{"num_hidden_layers": 8, "hidden_size": 224, "experts_per_token": 6, "d_shared_expert": 0, "moe_layers": [1, 2, 3, 4, 5, 6, 7], "router_score": "sigmoid", "normalize_top_k": true, "routed_scale": 1.0, "lr_router": 0.000265, "norm_eps": 1e-06, "batch_tokens": [32768, 65536, 98304], "max_seq_len": 1024, "train_tokens": 419800000, "dataset": "wikipedia_en"}
Below are experts of layer 5 (counted from 0) of a mixture-of-experts language model. Rows are named router (the router's row for the expert), up (a neuron's input weights, with its number), down (a neuron's output weights, with its number) and show model dimensions 0-223. Each number is 128 + 24 x the weight over its row's rms, rounded and kept within 0 to 255. Numbers have three digits each.
After each expert's rows: "mostly gets" lists some tokens that are sent to it at least half of the time. This comes from a sample of Wikipedia text that the model never trained on.

# expert 12
router:155123147178115124110118131134148114145140131117116095135136107125136173072113097125117156123111147155118135160139067177099107117150129143104078153164123125119112138092174138183142120123128093094141118164118117120126106096161117112179133125130149159097116126101124120152108110120127107135112167109069132131145129131131161123116142106132068085149085071138119157134096136119096092157109097155147195102114136144120105160136126146133125141118111122096142113143162103137140132088103097136142160153141159177143131186139118129146108133114121129150168095114113119172152149104154123145147126109160154117170129131148148077107122106156152142128116150142085133141129142161134121094110
up0:121107127138126097105122149096127139159155191126130128110094110126100110128102157101113098110169156122121192129132074143100150132127097136058095143145149144121138125135149129161110124100106088157162118121097124142123106111156092075149143112130119133134124147117131129136129097122109119117092127146116119124151119143147112146140132144106096093114116120172116173149131155142122120126126160154087175127130147076162087101111130154139096129154113143122169138141180112175129113128140087145155146115112106134146140137138109152200118124148133062170121135086105171126155152113132149156096107105149138146126158175138147074133123092145115089110098146145117136142139115157117118108122
down0:116137153134123125133102131120142127106087143137086166120134121115137131169114106084136154121119099150089122101134145143111075109150082077094155128069160112150112148114126172117176141109132136151049091137131127125142129159147090137149152137067120116116128126147169133142130116164135110114155124091111138123058151099123151146136168148065120170113136163126120133087152160118138124122146141174135153138117080131110082136107160124136146150117169122145141094119135127127136098110139152105117095136103132091133092110133114151159163130119132121137135133206145152112128165134154117131138149101148157120137143129125147132126132104143116127121127080135105109177159152146104124132137
up1:128115149147138144136122121128074155162167159098119145138075143122099148118101112118084157114145145132075172131154114162128126177164110115121117127127117145093162110127146147102158140093152092104159127087136108106107122081138125126126093172119130065126151096129117144154113128154120154119160119144110116098166112176133136101086118136116115157161129112131099105184132095138116161140112148133142138166151147144136071158126112166138118075136107109106098162165109147116117131128137090113152124143133077114122127122090111132142141148118152121149158132090148158166129122097119123154071106137144147102145090120130177099138158124121142119150163094128142130120138152108151088117120
down1:169109118139155104120082139152088140102100172102133162148084093107112146131118137147103121081135114125113120173170151141159156154121112117169109113117121178157146092114114086139113145117085121072174120138155134136159095160110107111120143112128146131123125125160144154143125128103143114127145124158132155135097115162099171105153138142085088157158086138093149122145152125140105197136113138150133137114138095117123124118173100089112116111158109119112107107153163154097110094131143140126132155101138118108158157078085059113118112137143125153087121156148148140144131118131112147132152175122114127117108105112122121151110143150120179129119151111132148155103100141127130083141149
mostly gets: "Best ", "top ", "music ", "film ", "Music ", "television "

# expert 16
router:129075104150112126141139106162150117153122150081100091162121167132110117112122148141137106119128186102150110128109141137137133122157114118090113165172145133151135103129152126133143099129161094099135130167110125138121089092138126120157167149125155118131132108087069106126157136104199128124120158152124095154114098110132111137147128145126149090164100060117121150096109151145132133152134121153134178164125100123108117186177144145128100120094146123095137130115133146132143151104137125133172126128138134127154092173124126124110151177118124148116169138112108153184136128070113169149134113151146121128148154124169124108147128149149164153146096155127119126078120175153118123109135
up0:072135156120104110143157119116105172140107124142130183081096147101113126137151123145119124118113106155163143152139113118124145158128122109124135147124149099129125139098098134095148157130154116110139113130172113097131187117100135133130151153080164157122131122150063170162091142140135160145129136125144133143124098074129139127107089123096121128154147134070132129134142071161142094140140093140162140128070121128120151162140127138132129066136144078120149081120135130133140142125140110118161107133115147114176116152151105148147117142154122169145174161136109153149121171134122100127140128090102106141133156095123096099135146131099127097149091113141164173107138080137120114119085
down0:112122123094126118140121144174113142122129121100127150152143205165145098104165132141142150131129079108134140087104086101125109138095111113089160110127092148115169132134130145154110095116194102147106119131169113127125146141105142121164112096103160100156116138125136166136138139134127128128125145128127160126144165114140124153143149101122093178149149141087131136104108105113138152106173110164121143145130133112085149113118072120145117116120116132121139147164117145112140094105109093171123138153166110162140114156136100098109124082107128150130086138114150152099067132131109131140175140134128133118075093097174111128141122150164095168130079134115147174135152139119150111088108
up1:088149109118154132151136121125097100173093113112137118108091120123131095102149085106103116154118159112117141152142124129160180128138092170122139121135137162154090117159158097103134132138156098135140138134116083148102142139156184134146134157144149140144152106111141166146124144156128137181121141098129130166100110103134149152084165111174083134107098132117109133107090135141138138116146150099106125151167136110086147120147139108117123141101162127121095117069158112168152102133123122097149092117120110120147112161157151095102093162081117150133131088133152063161200129146149106123138152144149084098150128118087129134111131130125103107143150126136142130131118168121112130109094
down1:142150146089149157127090154121153137048148121131158105118109165133119116131156144153149096135144096152076122131115102090117092121105124159126126120115130117121098149087125139200138147106156112111125141156132133107161154159167114157153137128132174120130149129131152126118128124187049120109136126129116147134121097108126132123070083195142104162114172161137103168134116170128164163123076142106154151107144108162080142110159142119093129133146159141108144106142127126112126132107184112135126143134096135139128092132127143117102108132110113141116090109152139151129115139141157130093114130088128095122141096132140144136104088120087126124126131113128108109155122110112157123162134
mostly gets: "film ", "game ", "song ", "music ", "Cup ", "football "

# expert 72
router:099109141127120125139125116129130124168096119144144098124109148156155116085155095121063140116110174135134134106143098115097116150130148176112115176112118113145108133113164100164164119148140120093175111105096149139126133102153126128186131095126112114136118103128074128164158123101177146153143142120082129111123140144141114165125102085118112133132149105123127133154088131117161125158130128143171128122106100107111087152140109143102109156127101094124148127142102134138106112112104096105097087115122136177132123153119131135141125115134126129147142171125084132139118132157115149100177122109139152089099115153125175108107106116150167097182130125159088192101148173145165154085139
up0:130163128123126157135112076137103139127138134150157107167098135141136103094166091135099137130079156111146120164133112116112101100120130140135123144141124170115143160122178129161119108137142135090150118149091145139099155135132105105179115141128118124144092137114129136129153108129142115154153116155125144141138132189155176145142131078155094111104118071170121127124137132150148082127087126168141142161096060083118129136115114119140114174081117129149130097141112176119130102093126115129105123102123114146088129132136129135113160117120104113138177109129105127181118137128093125083134102138107152127112094121110129097145139130151173102116168156097126140112163175142165149106178
down0:163122130137111130093115068099121145101173114136104172133121125185133150106121134148132135125160148128147157154121140173112167188136116114115125118086144136109102130160133133103135105106059138098113105111119135135112119110093155145168131129134118153160073110105108155112124137104144159101160125157087151130120148126110127148173116174138121087130113098124148114085121078146111137126109133110130073122105110062144140124145139104153131117103158126173163130155113119120140100127123120119086173095119140137094102122124092136112159113104107146136138150128146160125134073144140094119155127144114151145111150167084119138130105142141129133127130163128138096158169114175175148141156
up1:134152154172092112130153151126133122157157125139144104148098181121131122143133133117129145152094134117092142184140103141112158076136122149171074159094129078166096158110118096124115097129161145107193146084090087106090115096117131127144140124135137115114138131135135121186124142109151118181169159132140110132140119115124154084138096123108128099143150146100151118128107139144156160104167128150096112136163067141106128159138106150108130104118083087131138115129096111107105094135137113121124173102124106087116109179108124131130137125120139135132134114077137112127134141077166146110132157151139122136106153159125143121131131112135135155147142130181129156174127136100103111096113
down1:102131126144123119128080111103158141136117119109112134088107141142132126166131159128124105140118128140145141130156123105137117158072132126133153114136117110107080123161127094114125161140118143210137111101149075121127162125089122103135130105099094094126131104141124112127151131162144132153143148072114122107149133102128160173121113156155117123108110165145130098122125127104133129124102101085135203098147166152094139135111135102213162134108105138090075143166138132071100136161161161125101137122143138130091108086104090128106156119136133142115107188129129150141124131144167102118153105136175137136149153130143105128158121156141125100101114133158125155148135116132130128170120
mostly gets: "UTC", "K", "Ka", "978", "H", "Z"

# expert 69
router:117143074104122130150144146142124107159092143128107141132150137142103174144113117144103095115115120152131117148098128097111118131139118144115122109124154145118114164160158155128117105146144081073123099170124150125148127102132169112150127158108107142147152143069107099165143144100097138143121158144117079145110095123139114145180103093099133137140110143105095127148132170106127080153127131172136147137179099111072108169155161110120105110084094132124174071099104107136171191143129152130139132135132147142121166149090137110132143135092133164131111141138120122136146106143141139125148113157147147124110163134140092140167149127115131176160104112139171150116152086119172121120116
up0:130151101144133139073176168115157158139118122127121104119113158160160118144109081115134141099161124123127119131091117132141144094132147111117156103083157133165130153125131126131109135123131158128089115113116110110130106159186136113134138144119060103168161126101124127125140114128109137085124153133126156124160131117162145156133163118050145160113125128134125114132119155100126087124094154145164152181117109104140166150086106132099140094125151125104177152135109095146119083125106086154116105130112142138135110131132116117114116148107080123151153090156101108124134090181135123149098156191147111088149126098163157128143087119155144142139148128157120167114115122169113131139111
down0:151138098168130134153140107120093126134128144102117100162120091126147125158141133138155178102108122116146078078143102110168157151106135142103090116119132131119130126138099157178168118142150142173129101172106147150121156114145104129092087161101107108110125116080139137148159102082131105118149156100124104128129124110123134101136138074150101132102102163184152131151119111115138127086132176135125137107135150155133137132114153081138109139121135088128107103126118134159130137117115146151104129158118130130112115106153191148112147107157172058154088165129130109150112108131150124091156083112120151134149168143114107135140101120111125139124120115064128125107169109150163155156143
up1:149156099109144107146157060127111151136123099130146117123131139146104113125114107114140140087109139148163087140135119133105133128110133130127144115075178117121139163104125160137138125145141129077144094120170154154135085112049141128116147158148135134175184118096133111174156123079099133130132167151145155127158140106116152071115094173134121103122112101118109115117127156177110105150128120151124166164150087140137123128119116114156097066093163108104168146108108107126136149150125118106108128108113139128113155104162123123095141093085143144131130134126119136124055095116152137109137141173134162110127115125111116156109176120159129131149129153129152118122149152146119147142109
down1:132105123090118147133143145104127148143136156144151148098150103095124106097125142106174125118139097164135131121124096163149133124164167147135126153086141119113135100085165104115155120142157113081126115136154147122160118143130171105115161136161159102117136135166140149151132086107139100119085139105145092129164122168117129141141157107153120173145134095116134125107154135140123166081103127100127152101093134159154154092153108144132122130137082130090139167107092121085094106149133141102183124100137130101101162142072119135118121106124102085122133173148083126119100103155129163132112145136141149088139082133120141071163081139160136112115134143142152108125126169152091158121140
mostly gets: "202", "201", "200", "199", "197", "198"

# expert 47
router:114118132100119142114171184113164101147137135094145098161126160160116122116157110118132088162120143103091112127162111123092112100136138146113107153123144105133131141119140109167113106151108120129178114132106135132102121125138125112150140133104163166130106133062089076176117139125133139119125136095141127129140148117120141143165093113105104116157133093123142151137109169126098126140101126159163192143133066135111117141130146161081113125100139113064126121092127165141153160110114142122135134136098101153136092174148179147114139121142102167141120152143104129178134130109115122131166158115117122131146118132153121141173112124169172161158096160134111116119180124140127102086086
up0:163130158097115127067123106133147125140136148083099129120155150161110154109149164146139122123124152131136144155122151075146079091095079149103115121151134110160152129107113159132143114129111124104134148137133134114150085098175142128127138107105139143077112140132161102119136147134089152154142137082173133117180123142134138158169143118076121113123121149103115127123108112123113140133173162111114140133142069098141139157094148139135095129113138131116122165121128197120115111101113103126121134106088081137141141181091100135139165140134080141100150143140098143188110103091151139118123165122123141148103113132138105132140112133134152189170119139116162126114133128096142140077117
down0:134102142112115125128138067150118136100137140121122180130135136146137092106110147073118147113148108100143164128155151164122120090110148159148125095141121134110122100116114108124122123142101095108131158154090134117131123182113131152118115098131156142171117099132144138122133135213118146143133110094147137131220144113141123100157147124164131147096179135079126098104109149143154134101137089157106132103118150105102127105132148100126106124134126148100086137106112124097107102144138114106094144148139139127120181154142116110121138115128089173101171113149106158130147125113144149086094146103148127143134165115124141128086163144138120115106183088086156114140142112139156172151117
up1:158124146100127098165148097108124108083112153152112109168132163119110128109150149090107099150124055120112143162124123135163112138164132148152142133114162161168143140126153113154088146099082124083182135126088138079141150144152121071138155113152110149148114110091107125126104139184103125131112170151144119129108100130150147121082094119111119119134123118079125113126096156124134106146121138168123138123133106097086108146124124114152135137148176122124119123137157133133125174086108117125163128134096099111113111119169103169096102095105137124154160118121159194146169113134129123159144101139155134086125147111127133130110148121151158140131122156122109126106154119143113113066110
down1:091105154149128154154120175116100143123134128147123166098172100096117142155160151122135125163132108095133095138114110163148139161124134098138125171133115127144140133100139143137109086098163168126097104136138159139100152144141120130143122155134133126138110107135106150124122122255071118129147113109091156082105127121089131137156117151133125093090139119098117190103129082134120154120197095109094112122128092143122171120107100123145146133163150135109155178154132134130126143105131138103132146131115103145104143120124125157099151100098136120099129125113118121123110135109138156130140128129163074144122123113119093164071112115140118113107110172140119132135152133132159111139122
mostly gets: "List ", "Location ", "Born", "Population ", "Title ", "UTC"

# expert 37
router:114111154127112117114119131110145127152124101122133112118080136119123198096102112093119101125130126126125130130116115155151147114150090094129131160152168163113078143126147132136122108076118096133150114128142122128126149083153132146159190124140134122158138096120088117136107116105174132151100190168131056147161109155121131178113106045124095141118103110106170135144092136131097135149113141141159126144118165107091096134128148143126086133111097104115125096138082141126115123133159083095125161132131148138115104152099131117132098174146146147109135109122118155159125120123129140128147102123135171102153129162131150079133136141178131151162152143174133141139128150150134111149123
up0:083144167106145165128106146103108116149099142129130147099116150142163164104113147076144136125105101092092139099090096124149133127127121159104142109121136179116115141081130067108118133128135114123172101104104134144134114134081122127145171164124148129099135156122113132123094123129099143126132183139150126114109125190090065156131147140163132126175142133110168154121168162087131126100119132093163102174144138170077135108158120143096108126163136127121104123162120151107133153122142128130106098166110107132125148098177089137098087139107139119113128108144115105123152132135114114150139099128116126128119111127145148128131170158111075139126136175119127166129133174141122092105144
down0:139138140103146119127090119172114138120147151166148143136120132097169152124148149108183102145053089148110110106139124138120131168093125142091131094081163124130116143119118140118167134178137105143143132157112134110123126193130140139121122126118122166098132135158141125120139100156120101097137139155169126163109138146108140118157129133125093052158133133164103158173135125157146127069131112156095153145120117165150155122097120091100109088135114084085125136096130093117108160120103136149124132154156132119126120130130100138116110150115171116134129148102141130128149104104116141148116168100125138141114169103107066104097107153094130173171097140109119136098114153153119140117105
up1:131122136139130115136125147116102139179122147126142158116095151152169118114130150093107124077127138104160115110135142146157107116171118119105188143153129151130148120196142117088124120120120098172170116114117156114138103115121080138136137106129159143107126146095123132141126102142127107073121146125143150104175167096102126143153115114121149095096118110125125135151129130131125114138119143119127095081142138118119106096117114149113097096163141123180102111158151133096123111104124123126173137136141150111101115131142116100161113163085100163077106092137149131118128129118050158119150124126156104117104126163139127133111091137211118059142163171124157121116169142130144127148118
down1:115143095140145093153101095142083122087122166142119119120137131180104112165150147112101136088122131087120139167161114151130119159133152110101154117091123142149167149169141102088110115113108093160092187153124138124164125107121136123112170130128139153129132115108107103160099099179126118127156153131148118090162124059090136112132147140115137162117131140150145169092116116181123095111095145140118119103141117115131149116125136154164156132123169130111149137124098080121150108108104161137156133123090152186128137133152135138119116150116158117145077141137120104158144154122118124151102126151132141132092172121094137138143118146123129091103097118079143094141069154155105109106135
mostly gets: "season", "scored ", "quarter", "finals", "second", "down"

# expert 56
router:137131101134154134141128139149125112161120093093139098160103138119151122138146117131088111144121139102139109101155085098081081133121117118129122143177163158108129147135133107172157122132120078132142128151073140131126079091163117118151097107119149185103136117124102115178111179120150104124131125105092113157119095164167111162128127124140153135115106082103164132134097156101096082129118088146128136107141120125108090170153117120111113139114102099104143084108127151133116135116152072138171119141129134113109110183094131148108109173096108143157129132104106142187123150133151102175128141148119128130143133109154148117145149146159143146117149164151079155137164141114159125105134
up0:177136128106110087122115096111146163111134141114105094122116128081117157133092149148118134154121134150140133129129172164075130137172097126091141095184163134136173145108133136129115133129176117176153147152125107141128117112116116120144126098090181163114086154136051145145108119149130098112120121116112109144173094117118112128172102097111122137117140155139124091136145139108180157124144124148144119111098113113105165175142113152151112110126095103133126106092127163110164131104119146134139114111134091160135128141101130095133146137104101116095106134127151139175180188103126102093131097111125131108155134139120113159127159112123106158154122167136095107171119126155106110109108
down0:131124114128123146165101155152132146102113125147092143099139176102112079128104106138135110118123093150119108120128123130102117145095142086127143146153105139160120131141111148115095100078088123125129136131120156124103118089108128175115069160134134114097144157158097178126110122161121133161142118088157124138122136123115131120152121086159157138126107118150143155119091121092126108152175125111116059110178127153120192145167122126109126144146113104165140126140096149157106105148175144167124143174166103088118147154095131114135174149121112111117134109117125143114112153138102172138084126099128082109126156108097126115128152144113066155145125134137133116144145137157110173168157
up1:140130120105136126128131111088112108198105129136146169095107117103153140165129118103161090123140108114140121126118129139141126129138110135106113088143098134132143175139127161139149128151097144107154162171125149110191074120169111090160130112149162109146162148081149160106138159162133161090124131096130112113145131134149118129115153063117131107125099094156109183131114170094115119113142148127076111146122154133082120113165148121144119166107118106127168125123105139117121152068104091133132119138127150181104108187094131162131123095135125104130086134081147118121116144115146129102118122138135129130120158139175124084127118124129105141097135153133130111134129160121151156078154
down1:098149131140134123153182114102125112153144099135149125101153126140122100152164112112144132156123106090175153112108143140110132111108160136123120115145129144164151125107111128127118137110158142119093174158152130163142123082126120097143096124159129121103133142098152112083136085219113089130097121097094115109132134149133071114122134144139131114122097147094118129183134115119130117088091105148113086090137130098139160125125181132129147137135102147140152124114149132128139106142158123158106130152144124115115096107170153174131139086145112115124114117133165130134134082098065152139088147138151138142115086144142158135132179132120095171105102110193165129161143119126115135089139
mostly gets: "University ", "World ", "York ", "National ", "City ", "West "

# expert 0
router:122095146190111164141106194146152110175123146159144128141148127171095120135154102108121105164143132108159150165126124127117123117162111106142124158130161142147125130136157128156128144104103107128143142144129151111165144118167142134152165117109107156090114130097100119149132145086153096131139151100105103165141131122140159144154107143105120114157133083160092141119098136109100102129125118139188160113125135136132124102128130136101077126108108139110115165104142111137165100145102099167164113151167116148126117178092165171115160166103091109104145141104123107134104118074116154136145091162154157100134115117168172132131126118157128148142110159144102176120140113142170109163133
up0:161136136113131125129131109140145115107120095138140126065133128155142105140111156115086105153175155135096167132103122135162138150097135132130134127140143168156129132126066122114106177140094116122169095124113123130136092117137126152117149133067115166095175129095149137139101131097072133111121184109133142146097114152100184150126099151101135162137096108134102137126119164140155145082069155157163173114139165156126118145165097127125096112118138083111104135132158128101124108139122160116120119160116141095134135126104164157156126130119100143117139135134147148155143094116128141161108128111162126103132153113109158073134133132148096128130150073114099119129067152135152134122097
down0:166118164115195144189136143137128144093087090138125177136133114135115104137127102131128137090181125162144131153140107125129102123158091135088129119104103099119099130131123117137113129156106154145154142124097149095166110124150101155148156112098092141116089182077122126105087119180122167097136124149125119102128146137111144119130186161120144120077138119173107122091144148149148131111117144132126129110135149141122121114112108127110141131161102106172138127137108137060097142157135115102087116168134157093141117118133154114140137157158126158135096106140088152117094135148116130148148163092157127186112136083157102130126144131147122095115140110117134114092114151079134107140135
up1:092110135132130163140119151131101132149154127100149114106078135174139132117106096147100109127150155150128108177169123103120184116167095161103110099169139163133099097150133125118143139120110097099110107159107154126118131144140121142157107108155078130111140140118188110133071117121135141182183142124094105103140120115125139126142104141127074126133154130147113103143098133095121155140147142124184097118136160167169096136100142130131153128091117126132078135090118161137171100137117117136160109105102146124104163133135130137135127146117161127132134108151144133122134133084104160158100102172139076075118129126119142128139118138143174125118080104103106118142109120146170078118120
down1:102119109106086172203113154146174118148110141101128101125071099142141129112156126163149124138135134142081110164174148120105168130164141125119131142156100147137130144110112170129132152125140165098115139198152090105112143129110137098178112129118135140109116143134120123116135136136142142144121131149140099113164091147123143149151123089116112156136121145107107146132138131089149142164171137110103106127133094152119149120081141130123124099118131123165073116110141149127139088129103130096136129143129119124160131119136071100098134131135130134144110098150208161115133134156152091148120125082132064151099085153125157108124112126120158130089122137111123165128112085136139096133081
mostly gets: "fl", "Fl", "weap", "stre", "sl", "gl"

# expert 45
router:144148106159122145140143097146120124164095091151161108143116157133144143117128084106120133123126125117171130114162120156114146116170142149108107166150124123138103115129145126159132079099146081116126111097078148128145095090177113111137120157144119124110144113070113132170148145097130135154149146181095150126141149091107142103125133136118084090138121091090113163109119103119144096180108129150176189164137112096102125159143095136153074130128082105099120138152118132149129173129097127171124162152118140132142086138137125088146154115169112123143129157155133123148126125127150115148126124113112151104118161138152121119148157113161119128175121120166117096123152135134174084094143
up0:167131067118100153138124133120132167110115085099111123085136157115144109110132099175094116143114075120126123117134135123117114083124110116121123139099129140106177142150192137154092099130135163100126142067149154124162115096169102097124165128117146080116168130084128149171118106145140100158175123152124134110141138094165124135090144130111122130117123103130142113120141147116105107141097101171159157115142134160125141147177160107147126159154098116126133111111115114137157124136101112123146121140098115166126156111124143143097140155094163117167070133168131137144106131147130129133100155174161145125124132102123157075142120143120105073149169125145132116158107102129137093154120
down0:132141120088118117121109125098098147101112130116151106119131136141134144149148118166118116087124128161133108142140117114139139143099077067105097118076128152152167113138110095111091111161106099109160163090143145138104139119108122121097121098159102119147165147088135125139135081157156145146153162108120106176129124129178090127103123172144159124139119108083132097138119117126156117117102133139148155123111154159116151145132138108180112158158144104089093148128157119117117168126123130117099124120155078167101145114135126134123125154129139154152122106181084125137166090142143156102140137155130118159158192120174117137099116161106089107125117149157137125104077162100146165125143
up1:143137128146104116132127100115152130144121099116108151095118174115125137084102112112147134100101162113166134104170161089150116126168147148075116116114104101118150155068142134152115081103163122100131067178087112083121110105152108127164170134132131092107141155094128110156112119082111139119118162170127156132161121119147150152130115166140089110133112121113167156090123110082133126111119135144161181130118129113131192153132126152154105094178130110188156117125121116129132125132119144176119127159112137157161113128132135084167120128129155156159132115113120116115093144111123125110109166120125094100105098100158109155138134128144166147137113110119128139134098136140102133122157
down1:093111125148137141102142132114052149133135127143092102130097115116163131164147113145197122130144141110145100116116144130149137116111149115102159116132144132112146121114175135111140124102127132095135162119111108088097107139126096113170121123113120110177108143127126153106127120111124144141120165125131152109129136102118144163126091161174097138108103140154108156143140103067145100160155092150121095118126126090087133166115144101143103147121120121194130129169156114143148189146119163182144154132111081133113139121119089130179075142126128139108129153149092159083093144087123175092129159124154110142125128130146100108123138132106144132112093113153127140128151155131070120138141
mostly gets: "Th", "Her", "exp", "Comp", "Far", "fail"

# expert 39
router:103111078165144137152112124111164100186085117095123153120116146146123141130110132122091150098151128120130107125111109121131113132168105114097108144132130159123100096148148094130112077124121092123139080137143148140145102142153120113142110181111115145147126138137098145155135138124141144127154204101094111163134109137144142118172104118138114130137091127144157123155086166137119099147077134166127133162156139111109109143146133121102063118088111101100122106115090169125097141108103101113157128138135139161133144154083152102120111153130140104132136134086118133132128107136156122150114158170202190121125164120178085131122159148152156104129106143138129151148135121131134137153089
up0:112116111155128135143130087089136121186119128125136104151137106104128137171162114134129129128156091124205176147098112132136127084131128112083118122136118117103113126194139158122050089136086122127133078145122125134178130097131142119129125137158150113102145146127103099112135140137130092132134115116122146144140185128150107139154127119115134160086126123126148126141173154066122114137114118123143095122080157119116144117160128117146108152166150131140155140147135075148120138107119104142111133169106108183117135113121122158118107102099118106156101133090096138155081116085168138145126165173165109168125124132122125145120108120097110132162149170157147127141104106127127117091121
down0:147126120127141130107123192100119119155194133167161175141117124143130113149158098149117163128152125130164136119139109141103114124107122097096126136103123132152145101123124115133134124128163145164115100108167139145127115113127127091102108151091136149151143155111136077084151139150133107131124181130158119144148111080111116120112131138132132164118147193120147088161109117117118111169167167182101127145118111140150144107137125124089147129106130091089133105147122113147132107128130100129104105153092088095099075158179181156110143129164135139157105123135139151132101129088091123128114133149108122108155097159106139159065126111091133079093149126115121123129145110091130147117161
up1:128160130142079115144124146158118111123146091137139107110153110163138127084179099140153126098141143114112074125163143144121147102107118136152136130128067100100088152109166129121090087122147140134156111154118092153116115105134149152111160089113148163126119103144152160111100183123071110146146109111181109151133109158142135123151122137134147137112118148101128155162096145136125134101092118118135091119142122168085067142129167080136104134165101067070098129108130131103132146110087122178126160147128150121133106130144140123119130137156144104127147131138114122166136154135191142128148133136108108145103123169096158092152134149127132129117102101145129166128145128120118161132155
down1:114137063151115152135157108127140090144158145127155140120171101156109131138141153168135117115144132120159089154150095095118145126160132152108131118122139140150113098071130125119111126135155110109133094119194162167158131117100112142163130101118134133112105113119135151133121146111121150199162190101129145114133150122112139129151122104140177102112165137135137124124114137128137159106121085130155127103137161138144137154142134118097122165093105112108084092146087162103119110138140139106131130100148115155171138149077118137103161146114143130130115140099154143107175150106149105133132130134108098160114089082116146089162102090120073102107177114106105091111112163095136153110118
mostly gets: "September ", "November ", "December ", "August ", "July ", "March "

# expert 23
router:123099105120117083137134100139142092183102097116107097098121099135121196068147154136120087121098154150119135121124114134108112105131122132096115169126151123134146118132167076139131105126106117089111146099066134152144076112140164094141132123135132120112102119104101081141122107103164132118093137151088150179132163133149099141113155112154119122155082103141129101127129149125117107191105156139173174150119138131123095178141151114118121126119131121111162141136088153126112114127103135141141105103127133131144120153135153160139166182160095157122148135106130139127115119088111127127139092127145134099138124155123148107156127109155167142190110154152143163111126142151132080115145
up0:091163137152137093157069151128136119178158113106153114109112121125095153111140132121121145120122117135100102097149140142116182123125146166146141103116108101159144109129108115141160087137122157111119157156101092097110123093120097136133143108127122126163094130140118124153097186163103122140075130153141105152176116180083136142136102115138116089112134123135119126124089102131146102122106117137142158125183174159084115154100115152146107120164155116106134067120124141087137116145104104088182120152102134129154138155124125112176131187154140110143123131123134141137080114145140102154124120147106146140173104105138142130089148124150150139110127125081128105152123135151110125183112
down0:151122146121126123127108125136143146123177130130112115142128115130130119119108117129105095125165136154093150124110100128074095100093135114078110121111112133137130116138159145142129112163127175171141108122080151095113128169180158125133130131123095121138146155131108138186107111211175153111118139135093103145186137162139153102133080114124166096122146162114093125126096119080116119164125119101085138099132118131123161082159128117122142135128121141087121108151104160159167117101162133104118118120125116110114081158131171120110115119166116136149158106067081128135126118139147135079144126117151134147133138151141143136102119152137151167178100115162128120139143101093141110160146
up1:147077119124129129102077165154129108113131093119115177134125136157125131101088146120127123156121122165131142130152113130101145127160129121141112133132122125126163119119103114155106133112093110098134155115131136168175121137161114129108135153114127123172114097155124079126156153122110115108126142118100127203154136092124127075069142151114101103103147133129087110095113118119154121142118124137121122157141102114139126179160124136083148146092143177099116129128162100111116123146148118125147118182107155148141149139125119156143106152084132124117156123153141122167118117115123152179124124141117113117134123202134159122119125091161154140193157133112125079141073080092111116166096
down1:130154144142112163151108086113073099138086095126105133142104125118114126165134087108127139144148128128145132142132144124188128159119123171101113127127127143090110125118129122159137119118121206115110122094154159117136127188131117128085135146123162074093137133149154124114165148140135097094090141104155103124112116117122165115146101124148123103169148173137147105117143146097104107136137134092131145132154100151137108154102120063123140184116094166165143118123142109153118106127118126099101137106133115097164113095125134119103106114182145134093112115134120136101127138153146134126106122145110164128112158129168159089164117159141130118099124115113120198140090155152093156173115
mostly gets: "which ", ").", "\", ", "\". ", ".\"", "because "

# expert 11
router:131093131123103140131132149126129112124157117142127102105111124117123156118151106142126110122151135113149138116130082150138089145162122116135125161131110145112124134108128112124142104087128068152123167158100147130099102103152153132143104105115103146144144121121072153146141104127184129176131167155107108132109120146153140126146106090080138108150118112091159174139097137155113115153133065121138135106131110107112083129176137102087153126098132065080151101094091143097178154111115126136145100132157128123134112168147132150130109141118119153094117148107113128158132153077114132132177142129135132127187119143136092093122160134143190143137090162169103163145162121134161097118113
up0:124121121091143125126129103139115101115131098143161133098106105126167112147154146115160131141126145140122132136130116099063107142155151101075106104145168154135174119076144124143149152106124138094166114135105152125090118138157104112145109074097129131147122118128099128118080130136136117141161120195152081109136103159150120191151140132066123116098085091117130086118115140147144098155150166120139134141082154114156094093078137140110194143099123158129156179149123136148116147149106139100130146098130106095140131137098134092139141145110133152131133122144096150146083138138130147158180130122122129107111092124139137150122143108107136147155149115121140188130120135102112144135133
down0:148145112110109126135122101127170132133119126094110106124165150113098158104143150153083073097112135157133142153087121090129138128153140143123137102147135154151100161167130081097085149102120129165120089123122107116133139106112106148143106175085138157137140093147113142171084188116116180158127111176119108148115148111136124123126084137139145145136125109143143145135102126154133161146129092152125137140093099118157115129113137159108122135178094156087153159117127160119178163146089096102116104181122101100149145149125166089136080132155126140126151125128127138119143130129145122135143146120115117146145138153109129147108154084090107120131133098133115101116135104102132104063189
up1:155114149171093138126114139107161107139133105146085144107103075090098127118135109092144149109122126112133129138164105127113124099115172130138175116101106129131127189100113124132142117105131088144193114103121134106111142139120164107095111145105188117122161100119135165153085102115131107127163143124095133135089104111140121140137139107107130158135109120089087102181090142113080144170142108134122132120117138135155131151137097105105124139120107111136137114133165123113152149149104126125189131145167100132129120121150139121136115171149153141137122097165154143117153170114138153206138151103129143127163132149088155155142114144145149117134096132191099119104147107130111095110081
down1:085126121139113116126113104089105113147104115100131148183117112115121160125137114143135144111146162093160094183122113137145093149135115097109112155106088133137078134147082156150122092155168115102091181128134141131056147144091120105178134110149112135129131122160127149133172118093120115113116161069131144125094134132116131117158122119120118124139095115174124117140155122112131150143151144142157118076134092127123144176108173153113143121134115161146144200130130154164170164082143138145127099127136132115131115136089145134106087122151158147118103077141106160151159139119124069099098140104109104131148131139126144106158133128114104131158135155138159104137117124107132130160121
mostly gets: "& ", "Team ", "FW ", "MF ", "Racing ", "and "